Weights of a small mixture-of-experts language model, trained from scratch on English Wikipedia: 12 layers, 490M tokens.
Below are experts of layer 6 (counted from 0) of a mixture-of-experts language model. Rows are named router (the router's row for the expert), gate (a neuron's input weights, with its number), up (a neuron's input weights, with its number) and show model dimensions 0-127. Each number is 128 + 24 x the weight over its row's rms, rounded and kept within 0 to 255.
After each expert's rows: "gets" lists some tokens that make up at least twice as much of what it gets as of all text. This comes from a sample of Wikipedia text that the model never trained on. Tokens count by the router's weight.

# expert 8
router [130 139 148 153 140 136 144 150 128 129 154 131 175 120 122 173 130  72 143 132 126 131 107 132 125 149 137 105 120 146 144 105 136  95 161 105 148 137 151 146 105 125 114 116 194 133 171 111 117 172 145  59 100 143 105 135 151 137 133 145 108 140 129 158 169 131 134  93 104 150 154  65 133 110 110 113 124 142 109  99  97  68  90 142 101 151 114 117 146 139 109 116 138 100 138 129 120 122 132 147 147 125  99  93 130 116 144 135 172 101  95 115 114 155 156 163 114 154 145 129  85 125 121 183 157 126 116 122]
gate11 [154 147 125 143 166 117 106 124 151 126 150 153 141 115 133 119  87 127 126 149 135 144 111 108 138 137 107 154 158 149 103  93  93 150 144 117 161 146 161 123 139 146 135 120 107 144 137 136 120 161 180 128 170 161 150 106 142  77 123 108 167  87 136 139 159 158  86 132 124 159 110  82 125 146  74 151 148 160 136 146 139 112 101 149 107 110 151 129 133  95 111 136 123 122 139 110 166 126  89 128 100 117 108 161 105 170 115 124 137  94 114 138 121 184 127 107  93 130  77 169 152 136 146 166 126 104 109  95]
up11 [147 114 127 115 156 129 157 118 138 118 132 122 134 102 134 135 109 137 161 183 103 123  99 121 148  95 130 139 102 153 172 127 111 169 146 116 132 120 203 113  86  95 153 120 113  97  95 159 123 110 156 139 149 133  70 120 123 122 123 130 139 124 106 163 117 120 137 118 102 170 183 157 101 157 138 148  98 102 127 136 113 103 127 113 112 144 116 137 158 157 112  87 157 131 116 106 116 146 144 103 102 169 124  88  84 155 140 132 102 123 150 120  99 124  79 125 158 127  86 129 122  92 138 149 143 137 124 174]
gets: " |", ")", ";", "%", "0", "000"

# expert 0
router [101 136  70 146 154 131 151 142  86 104 145  99 101 137  87 114 104 105 139 118 143 159 114 158 121 150 109 153 161 153 119 130 104 136 141 134 142  89 154 114 138 117 103 180 110  76 147 128  98 106 153 142 123 110 100 167 135 110 119 168 121 116 147 122 141 160  89 160 125 114 150 150 173 138 118 123 132  92 153 128 102 155 113 133  95 140 142 126 165 147 183  90 157 129 166 157 118 109 127 110 101  89 120 173 146 108 138 129 103 138 140 160 163 136 111 123 154 167 168 126 152 138 135 113 128 154 151 127]
gate0 [ 94 133 122  81 151 120  74 139 123 171 109  91 120 150 101 113 133 102 118 102 122 144 137 108 149 148 127 130 136 114 108 151 104 123  94 138 110 102 131 144 130  98 100 122  79 141  98 126 128 133 121  99  79 104 145 164 157  89 123 179 119 109 148 120 162 135 100 117 111 163 141 153 170 127 111 147 119 101 146 163 151 137 149 163 159 120 140 127 126 159 133 142 127  85 139 101 145 148 105 175 121  99  90 158 119 114 102 101 159 126 109 141 124  96  79 112 154  92 136 129 118 165 133  79 156 120 150 129]
up0 [106 132 140 114 151 109 122 120 188 129 133  90 136 129 141 124 146 141 131 119 109 156 160 140 122 168 107 111 109  71 111 114  85 130 133 134  91 151 126 114 149 136 109 107 105 134 138 118 175  94 143 135 111 128  89 116 122  88 159 147 119 120 137 127 133 127 123 131 130 183 123 146 197 142 119 107 139 126 149  98 155 171  76  88 144 127  83 131 120 129 124 125 111 103 123 137 113 142 118 129 165 141 117 209 157 127 116 121  68 101  74 159 122 114 119 128 113 127 136 140 118 116 107 130 143 143 141 168]
gets: "S", "A", "E", "O", "I", "N"

# expert 11
router [162 159 133 169 142 117 116 110 146 125 143 151 121 110 126 138 141 127 149 162 124 128 133 151 100 151 148 129 106 144  79 153 167 127 165 124 164 163 135 144 127 116 117 124 142 150 118 152 141 100 106 149 111 155 160 144 121 117 101 100  81 104 166 132 105 128 122 135 165  78 129 115 119 146 124 130 124 175 136 143 171 152  91 125 121 122 152 115  70 148 147 162 105 120 111 140  84 121 127 193 164 120 129 133 127 127 149 147 135 128 138 129 102 157 116 110 163  83  97 125 127  82 100 193 120 132 167 131]
gate0 [142 157 102 100 133 153 107 132 162 100 114 193 136 122 140 103 123 107 122 100 122 161 114 123 133 110  86 166 139 120 120 153 141 126 164 125 114 130 102 131 140 117 133 163 106  77 101 165  95 142 164 112  90 130  77 139 136 130 128 110 111 113 198 147 132 123  91 122 131  86 167 140 111 116 145 135 132 151 153  86 121 158 130 156 107 135 101 160 142 116 150 186 119 148 144 106 142 133  91 150  90 110 128 100 142 134 106 125 129  83 157 122  65 133 120 124 109 119 150 143 134 104 128 124 125  96 126 154]
up0 [132 111 116 104 167 115 151 167 114 180 101 175 161 120 113 142 150  82 102 146  97 112 153 125 142 107 150 134 118 150 124 116 145 125  95 148 119 163  88 122 134 151 151 120 113 139  98 177 110  72 140 109 136 159 127  92 127 133  98 127 160 119 155 163 163 139 157 185  88 129 115 167 112 147 160 176 108 163 142 111 144 147 138 123 154 110 124  96 142 141  82 139 121 165 143 129 155 126 143 119 143 146 100 103 150 159 134 128 135  82 121 134  78 120 111 127 139 117 140 121 113 159 132 161 133 119 129 143]
gets: "er", "s", "ation", "ers", "ion", "es"

# expert 5
router [125 129 118  78 107 156 117 143 167 144 152 134 109 140 129 139 163 115 154 120 152  91  92 113 114 117 118 117 154 100 137  99 140 119 112 127 127 154 112 136 108 116 130 122 124 129 117 122  95 178 152 111 131 116 144 139 105 191 209 133 123 143 108 124 140 187 143  98 155 134 167 160 110 121 126 163 118 154 106 151 130 138 131 112 148 142 167 135 139  91 137 130  79  92 135 114 116 160 107  91 113  92 147 116 151 154 111 160 149 138 120  95 176 146 151 150 187 149 116 115 130 147 128 114  97 104 131 129]
gate0 [131 121 139 134 104 119 124 125 143 100 128 144 138 134 151  96 143 146 139 130 171 137 111  91 174 126 147 121 150 107 116 113 112 154 136 171 138 123  92 110 140  90 147 135  82 106 120 125  93 106  98 105 139 168 103 139 119 115 169 136 150 155 100  95 140  99 112 132 116  48 141 176 145 141 128 125 135 142 124 188  84 135 136 107 131  87 132 152 121 128  99 173  96  97 134 124 110 147 148 135 139 125 138 120 106  88 133  98 102 150 119  96 133 148  62 138 125 128 146 154 136 153  85 148 149 143  98 155]
up0 [148 143 131 118 119 134  85 142  94 102 114 138 134 161 152 113 120 125 100 114 116 105 119  82 146 127 133 155 139 112 130 157 121 135 172 112 118 130 121  92 118 137 139 123 131 155 148 167 124 114 135 171 134 104 171 142 173 144 121 117 190 122 135 156 116 115 139 144 125  83 160 115 109 149  89 105 116 137 135 144 113 102 165 166  96 114 152 140 155 124 125  99 117 123 187 104 104 107 107 148 123  87 153 160 170 133 147 128 130 108  98 110  82 137 119 111 117 185  83 122 132 138 164 121  78 141  90 109]
gets: " the", "-", "|", " a", " The", " was"

# expert 6
router [178 103 152 121 135 109  89 182 142 109 122 156 153 139 111 116 163 172 142 147  97 112  98 124 142 154 118 140 162 123  91 137 108 141  99 149 126  97 117 142 107 124 160 161 134 160 109  97 136 172 137 184 132  97 146  92 142 103  80 118 119 135 118 120 107 135 109 148 150 140 120 150 128  77  97 126 169 106 134 133 115 116 145 118 101 101 148 126 130 122 123 104 102 122 107 141 164 153 134 145  74 103 124 166 148 151  83 156 121 111 139 133 100 120 150 112 158 146 120 141 122 181 132 130 125  93 105  86]
gate0 [191 145 125 116 164 122 175 134 151 132 179 122 114 115  82  91 108 145 166 119 121  92 154  86 148 114  96 124 118 140 106 143 129 116  99 130 112 107 163 101 110  88 101 106 136 120 124 134 129 124  73 128 115  55 119 105 149 146 133 156 103 159 141 142 135 137 137 163 129 125 109 113 168 108 142 115  75 158 141 121 138 113  84 117 130 125  90 110 131 123 112 146 137 103 123 128  93 121 112 194 120 136 144  81 129 155 122 134 120 134 124  90 128 125 126 160 153 151 120 153 115 141 113 125 173 129 116 126]
up0 [146 119 133  94 160 147 166 168 116  91 163 121 152 127 110 125 136 157 168 140 160 100 129  81 118 144 134  92 109  98 138 126 117 131 104 133 114 135 102 126 134 158 117  81 110 103 147 122 135 109  90  92 140 101 126 110  92 120 124 155 146 116 128 104 142 139 123 114 112 117  93 131 166 128 169 138 116 166 114  90 114 118 140 144 143 138  94  89  81  84 148 125 160 137 119 100 134 150 115 174 167 124 145 133 116 145 150 172 136 148 101 116 118  89 124 145 109 138  67 158 114 174 166 127 174 120 127 128]
gets: ",", " of", " in", ":", " |", " to"

# expert 2
router [135 156 115 111  95 135 167 106 138 139 151 103 136  66 121 169 147 116 123 161 126 145 120 135 111 146  97 134 138 125 148 125 124 129 155 117 123  70 156 163 140 124  95 115 122 134  94 142 119 128 145 142 143 100 121 118 116 100 145 100 126 129 114  78 134  92 126 122 114 122  80  94  87 153 145 128 140 160  79 133 166  96 109  97 143 104 113  85  78  77  96 115 140 139 144 122 128  99 127 113 105 136 116  84 166 144 126 101 101  83 100 127 130 165 112  91 142 137 135 130 145 122 107 165 135 135 153 171]
gate0 [130 123 131  95  94  80 129 114 135 112 180  88 114  89 124 126 105 105 114 131 135 141 132 154  98 154  75 114 103 116 142 144 148 156 143 127 140  86 129 169 120 101  92 125 112 141 116 152 156 129 141 140  99 123 121  79  88 108 160  77 128 129 128 118 142 145 152 153 114 136 125 125 122 165 107  92  63 179 119 123 136 106 131 203 110 126 135 117 205 112 124 111 128 121 143 113 148 152 131 129 107 111 123 115 158 137 138 133 130 119 141 120 116 132 154 122  73 133 158 132 110 134 123 124 169 136 145 116]
up0 [152 112 161 139 153 139 166 141 124 129 111 127 141  94  91 157 169  90 114 130 124 107 128 116 130 131 110 141 110 128 114 104  93 114 199  98 104 141 129 125 151 154 104 133 121 132 156 140 147 112 140  72 123  82 121 101 129 138 123 119 146  84  96 138 136 132 156 154 117 152 138 130 159  92 140 145  89 135 144 111 135 102  92 110 158 150 107 105 163 135 159 184 147 123 119 170 119 119 117 122 149 103 141 116 137 153 164 131 100 125 125  96  89 131 179 161 171 175 132 149 112 104 119 118 153 121 160 163]
gets: "1", "2", " United", "ian", " New", "al"

# expert 10
router [146 119 126 125 160 155  93 140 149 132 141 115 163 141 143 114 117 143 128 136  81 128 163  86 132 146 149 139 123  83 115 131 115 143 139 115 137 151  93 138 148 135 110 140 115 120 142  91 172 102  89 139 181 134  72 137 137 143  92 103 151  93 143 131 150 112  87 133 172 115 107 115 118 139 141 133 106 148 125 156 143 144 129 119 134 124  67 149 156 136 113 101 148 131 148  93  77  91 137 139 153  81 142 125 127  81  85 138  84 168 100 128  93 102 101 129 114 135 124 148 128 103  90 116 153 104 147 150]
gate11 [144 146 143 111 116  91 139  99 134 117  74 152 124 133 134 164 114 119 100 130 104  95 142 165 148 126  71 136 142 157 140 150  98 105 161 114 135 105 139 160 162  62 110 140 135 114  99 174 150 114 131 120 120  91 136 137 149 137 137 129 133  84 127 122 151 136 143 187  96 117 134 123 175 137 109 144 115 158 154 167 136 104 168 141  90 129 104 126 174 122 116 120 151 101 144 161 101 114  97 117 136 118 138 101 111 127 157 135 110  90 120 106 143 171 113 129 129  91 105 129 121  99  98 143 119  96 142 170]
up11 [131  86 111 140 105 117  81  76 112  88  77 128 126 169 142 104 171 111 109 134 118 134  83 149 135 148  87 135 153 115 150 108 132 149 108  79 117 116 128 147 122 124 124 143 147 114 112 131 166 119 122  86 162 135 143 152 131 109 141 128  89 109 134 120 173 156 144 118 143 128 101 137 107 128 123 109 170 106 126 137 133 156 122 104 114  91  93 128 150 126 126 162 107 125 117 126 161 103 167  93 148 121 135 114  97 184 136 152 113  81 111 108 106 101 128 151 127  91  92 134 116 178  98 141  95 129 135 159]
gets: "i", "a", "o", "m", "ar", "u"

# expert 15
router [ 99 161 126 127 107 103 120 151 123 144  70 132 131 132 175 160 114 154 103 121 142 122 120 119 112  93 101 102  99 147  98 176 149 119 107 154 106 146 132 129 145 124 157 107 135 173 109 113 123 104  97  94  89 149 167 131 143  99  82 140 124 148  96 134 108 115 154 144 125 100 122 167 148 108 138 100 134 128 134  81 113 172 137 126  92 148 138 128 164 122  94 138 131 166  77 158 177  99 143 122  75 140 104 124 118  92 131 131 134 120 103 122  89 100  95 157  99 122 121 122 105 139 139 138 154 151 143 139]
gate11 [140 160 124 130  97 102 165 113 121  98 149 134 111 147 109 115 136 118 157 136 136 136 121 143 137 127  96 164 111 126 119 136 129 166 105 166 116 110 125 111 152 104 132 159 105 117 127 159 125 144 118  71 157  98  88  82 141 173 121 157 100  77 111  92 140 176 147 161 114 104 133 110 121 153 139  97 138 160 134 144 128 140 163 184 153 113 121 121 133 150 110 169 101 147 121  99 161  97 119  99  91 104 116 165 134 121 130  85 135 167  93 119 121 157 153 146 155 150  83 137 107 121 118 118 114 104  98 106]
up11 [149 148 138  96 134  86 185 109 111 122 100 158 111 116 117  89 136 127 166 114 124 140 137 155 162 109 106 184 106 149 149 150 122 138 126 113 115  99 127 101 145 110 123 134 139 108 153 131 122 132 136  99 110 109 127 130 148 142 125 156 120  97 133 132 117 161 137 176 108 154 133 106 122 155 113 104 127 177 183 150 147 128 154 144 133  93 118 139 107 157 139 151 101 169 178 141 130 113 119  76  93 125 141 177 137 140 111  98  93 132 104 149 142 171 118  99 114 150  74 104  87 108 112 156 108 141 118 103]
gets: "\n", "\n\n", " (", "-", ")", " \""

# expert 14
router [138 129  93 131 157 144 129 128 105 135 132 147 104 107 101  94  51 116 146  91 129 115 159 120 147 140 140  99 104 138 157 151 109 138 119 161 114 104 131 143 131 131 123 132 107  80 180 127  98 109 153 153 153  96  99 131 165 156 124 125 157 135  99 138 125 131 115  83 101 113 126 101 126 135  98 165  91 112 125 109 101 153 168 147 134 121 110 135 155 122 127 106 132 111 176 129 148 130 113 106 157 111 134 108  82 107 174 161 135  86 141 107 135 102 133 119  99 141  93 122 152 151 150  90 156  68 126 106]
gate0 [162 105 138 106 175  85 147 120 143 144 120 156 117 168 163 142 157 125 131 150 159 158 141 104 119  92  85 134 101 173 135 124 138 121 124 143  80 132 131  97 119 113 145 173 121 124 104 140 169 134 154 134 136 128 139 147 163 131 116 150  87 136 145 135 118 164 132 139  83 141 149 105 153 108 136 146 152 111 104  88  83 117 126 126 129 153 119 165  98 152 143  97 158 135  80  64 169 143 152 129  84 122 115 100 112 125 160 147 154 178 114 161 122 122  97 106 141 104 118 134 140 132 139 148 150 128 121 125]
up0 [ 69 156 117 133 105 150 139 138 108 148 133  89 168 139 114 100 157 141 106 133 104 148 131 135 141 106 132 122 168 121 138 140 114 126 121 115 135 103 133 143  69 104 112 103 147 136 133 134 137 147 125 114 133 159 106  89  90 140  88 135 135 104  89 166 140 115 169 162 148 132 131 148 137 111 144 167  93 182 156 152  99 110 154  87 153 126 137 120 149 146 131 128 115  95  99 139 109 100 136 115 119  73 119 116 112 110 117 183 126 140 178 163 127  96 109 117 120 192 169 136 136 122 133 137  98 142 112 105]
gets: " B", " M", " R", " L", " F", " H"

# expert 7
router [ 86 106 171  67 166 113 112 104 138 145 129 128  89 156 136 140 136 127  99 106 145 127 132 142 115  72 167  92 119 143  79 129 141 101 106 161 135 138 125 108 111 136 150 122 152 119 123 107  88 144 141 141 149  84 113 118 168 127 116 109 146 116 112 108  92 124 162 132  96 154 147 175 139 105 142 138  80 120 162 101 123 113  98 103 139 151 100 138 153 177 115 142 109 155 141 156 149 103 123  84 172 143 168 126 141 151 102 144 135 117 116 101 116 128 124 126  96 167  96 114 105 141 134 137 146 157 152 136]
gate0 [158 110 139 115  85 145 110 121 122 110 134 139 218 100  97 143 101 122 133 160 131  91  84  72 136 116  99 100 118 140 136 112 119 110 145  77 126  98  99 125 138 102 114 177 170 129 112 115 105 142 143 135 117 146 123  84  76 128 167 112 135 149 110 146  87 136 142  91 136 132 126 157 100 125 140 168  90 134 116 130 163 109  90 111 126 155 133 148 154 117 150 102 111 109 164 146 132 144 144 134 147 111 132 115 124 129 176 110 137  71 126 115 138 127 141 147 124 120 128 133 102  91 107 131 131 117 107 146]
up0 [124 151 121 108 107 134 164 121  98 114 143 150 115 140 137 159 128  97 155 106 122 120 112  98 108 139 103 120 130 176 110  76 118  93 132 143 101 110 127 116 145 139 121 165 166 126 101 104 111 169 115 132 119 112 120 106  68  98 187  69 137 145 131 132 132 114 133 143  94 136 148 113 138 147  82 201 145 130 127 109 150 140 105 134  88 135 143 137 127 120 105 123 156 121 176 115 182 135 162 109 116 132 104  97 134 177 155 147 137 136 112 102 122 137 155 113 135 104 135 136  75  97 145 104 130 112 129 142]
gets: " ", "\n", "–", " (", "1", "."

# expert 1
router [176 153 147 114 145 119 147 109 148 161 170 135  85 106 138  98 164 100 118 135 132  80 123 125 106 142 156 112 110 155 126 146  94 147 130 126 123 165 123 110 130 100 130 157  79 146 104 113 128 144  96 117  75 121 147 127 112 136 155 160  56 124 143 118 148  99  79 120 131 157 139 129 102 106 105 107 118 133 125 126 113 135 161 157 138 154 112 115 105 114  84 138 139 106 106 126 167 129 148 149 123 120 160 145 100 162 146 124 141 161 176 153 106 123 143 159 159 128 151 168 117 136 158 104  82 116 118  94]
gate0 [112 159 137  97 124 121 130  98 124 128 128 130 137 103 144 131 115 128 126 123 160 151 104 105 156 104 116 138 102 122 128 141 107  82 124 134 104  86 143 105 162 102 135  93 133 119 154 124 183 118 112 165 110 139 133 132 107 121 183 143 159 153 122 115 138  78 150 138 149  85 138 128 135  59 106 184 146 128 112 164 132  94 150 121  83 156 172 156 159 106 117 121 125  86  91  94 108 133 119 120 113 167 116 153 132 160 116 139 137 153 128 123 115  97  87 156  87 153 121 113 128 160 137 145 144 117  90 142]
up0 [107 115 120  99 166 161 167 142 167 174 185 113 101 133 205 117 144 121 118 125 172 145 157 101 114  99 124 127 105 168 101 143 160 113 104 147 139 157 112 127 128 136 164 105 122 131 147 132 153 123 143 117 101 119 137 167  80 136 116 138 115 103  85 103 104 134 135 129  93 104 130 125 126 128 168 128  87 110 109 101 143 106 113 127  91 122  92  83 148 151 131 152 130 119 142 118 135 145 109 129  91 141 167 147 122 154 111 172 114 135 177 113 119 133 150 129 143 142 144 131 149 130 148  95 154  89 150 120]
gets: ".", " and", ",", "'", " that", "\""

# expert 12
router [124 122 172 123 103 128  89 150 146 111  83 143 144 156 119 106 148 147  77 143 149 154 116 172 161 122 152 149 120  93 147 119 109  99 198 142  65 149 108  89 160 111 158 121 128 147  90 140 175 156 132 119 130 164 178 142  71 120 122 148 123 145 134 124 146 121 142 170  98 136 156 117 124 150 149 102 131 130 167 129 125 131 109 138 149  92 172 109 127 163 175 170 126 129 122 138 115 168 121 162 121 151 152 118 129 153 126 133 135 139 139 141 140 147 136 128 121 103 126 103 101 117 140 130 115 123 114 137]
gate0 [124 152 139  96 140 113 104 113 110  96  96 146 122 129 132 140 155 155 124 147 143 137 140 138  85 167  74 106 124 120 119 124 121  91 119 136 128 116 112 112 141 135 167 124 151 119 104 106 128 113 107 106 145  96 138 161  73  91 149  95  93 119 153 163 153 114 129 138  90 160 119 109 151 159 134  95 136 148  74 172 125 132  86 139 142 100 134 134 183 132 109 169 109  78 124 132  80 131 134 171 131 102 152 133 140 127 145 167 132  95 156 144 122 124 130  85 155 117 106 112  87 119 126  91 136 118 159 121]
up0 [126 113 110 135 147 127 132 168 129 142 125 107 109 108 130 111 128 149 148 136 170  99  89  95 169 101  91 184 102  93 129 122 171 116  98 112 114 162 117 137 185 170 142 119 155  71 139 162 121 121 160 111 136 182 126 145 114 152  85 163 111 163 135 118 122 122 123 166 122  98 126 126 122 118 132 120 140 136 155 129 109 109  76 126 101 100 132 125 143 122 136 118 106 122 131 149 129 119 145 128 118 100 117 158 129 134 110 190 150 122 138 143 159 121 176 171 155 142  93 138 150 153 102  79 128 116 137 129]
gets: "ed", "ing", "ated", " to", "es", "it"

# expert 3
router [131 128  91 112 101 130 124 121 107  91  66 104 132 157 152  90  77 129 140  98  89 138 158  97 128 139 133 135 183 100 150 133 115 154 108 138 119  73 150 100 120 150 125 143 155 119  88 141 143 162 116 108  92 162 128 147 122 126 151 144 171 114 144 127 103 105 134 100 121 119 120 131 124 151 126 141 139  75 101 117 160 130 171 111 151  84 119 137 118 102 105 143 144 152  88 126 151 128 118 119 108 181 136 105 125  83 174 120  99 145 131 131 126 111 124 141 116 121 155 122 166 121 110 107 117 133  69 117]
gate0 [142  96  94 117 125 169 134 124 126 122 107 151 139 130 133 129  87 178 142 100 139 124 112 132  78 195 128 121 144 135  88 147 124 141 131 141  90 136 146 112 144 137 128 173 131  67 123 129 166 156 108 138 118 133 107 107 104 116 150 142 122 159 119 143 123 121 138 107  87 126 115 167 130  69 108 137 173  73  91 121 148 142 148 150 145 140 112 103 126  99 129 116 142 107 135 115 126 108  81 112  93 105 146 158  95 113 125  86 115 159  94 102 127 124 113 141 119 147 162 113 106 117 136 173  92 150 108 150]
up0 [159 129 109 103 142 128 119 158 115 170 112 127 158 116 132 159 157 113 104  74  97 157 154 122 145 110 105 109 115 133 114 120 126 128 117 153 110 176 155 108 164 129  75 127 104 133  97  99  73 111 126 137 110 118  88 137 173 136 161 132 148 127 139 159 118 163 161 105 150 149 104 141 137 143 155  95 151 131 113 154 118 136 102  89 122 142 125 116 134 137 148 104  87  96 128 183 178 145 133 126 104 153 124 150 157 157 165 122 123 115 119  90 148  72 106 104 118  80 125 147 152 123 130 109 150 130 120 113]
gets: " c", " f", " s", " m", " p", " t"

# expert 13
router [ 94 103 166 128  83 134 147  89 115 118 136 108 169 101 130 143 123 155 151 132 131 123 124 160 104 109  79 137 140 159 100  91 162 120 103 123 163 171 122 107 147 118 129  92 101 104 119 153 118 150 111  96 157 118 134 128 144 135 179 104 147 115 120 125 135  99 166 147 143 158 110 105 125 131 149 105 166 105 142 137 111  76 138 116 122 131 131 162 129 162 131 138 149 139 140  91 110 138 141 112 131 101  93 137 103 122 153  94 144 166 153 122 118 143  84  79 122  69 140 147  94  95 150 142 134 154 101 168]
gate0 [129 120 118 128 130 100 140  84 155 122 137 137 131 127  78  97 120 148  99 152 104 162  68 128 146 108 125 173 126 110  84 137 135 123 104 143 119 147 131 127 146 144 153 154 129 168 146 155 149 149 109  93 131 125 115 110 144 172 170 136 141 142 195 112 124 139 106 139 138 111 149  92 115 155 122 118 122 124  99 142 116  77 141 144 154 160  92 153 126 113 142 159  83  89  88 125 166 121  86 138 163 143 152 109 131 134 137 104 141 180 111 140 184 133 121 128  79 120 152 114 108 101 120 129 141 137 120 117]
up0 [144 109 149 137 151 125 103 123 106 147 167 107 166 148 173 136 106 166 111 174 159 125  95 124 124 156 154 108 133 113 109 108 110 137 134 133 145 122 117  92  71 113 127 104 133 143 102 118 164 146 141 154 140 153 156 163 141 110 150  96 123 164 125 196 146 125 121 135  92 127 104 107 127 148 132 102 153 105 126 129 160 169 166 124  93 148 128 108 134 164 111  90 151 119 112 133 147 136 140 134 113 115 144 181 119 119 105 100 109 142 163 168 129 133 164 130 140  96  70 117 136  76 106 153 100 121 135 139]
gets: "1", "2", "9", "4", "3", "5"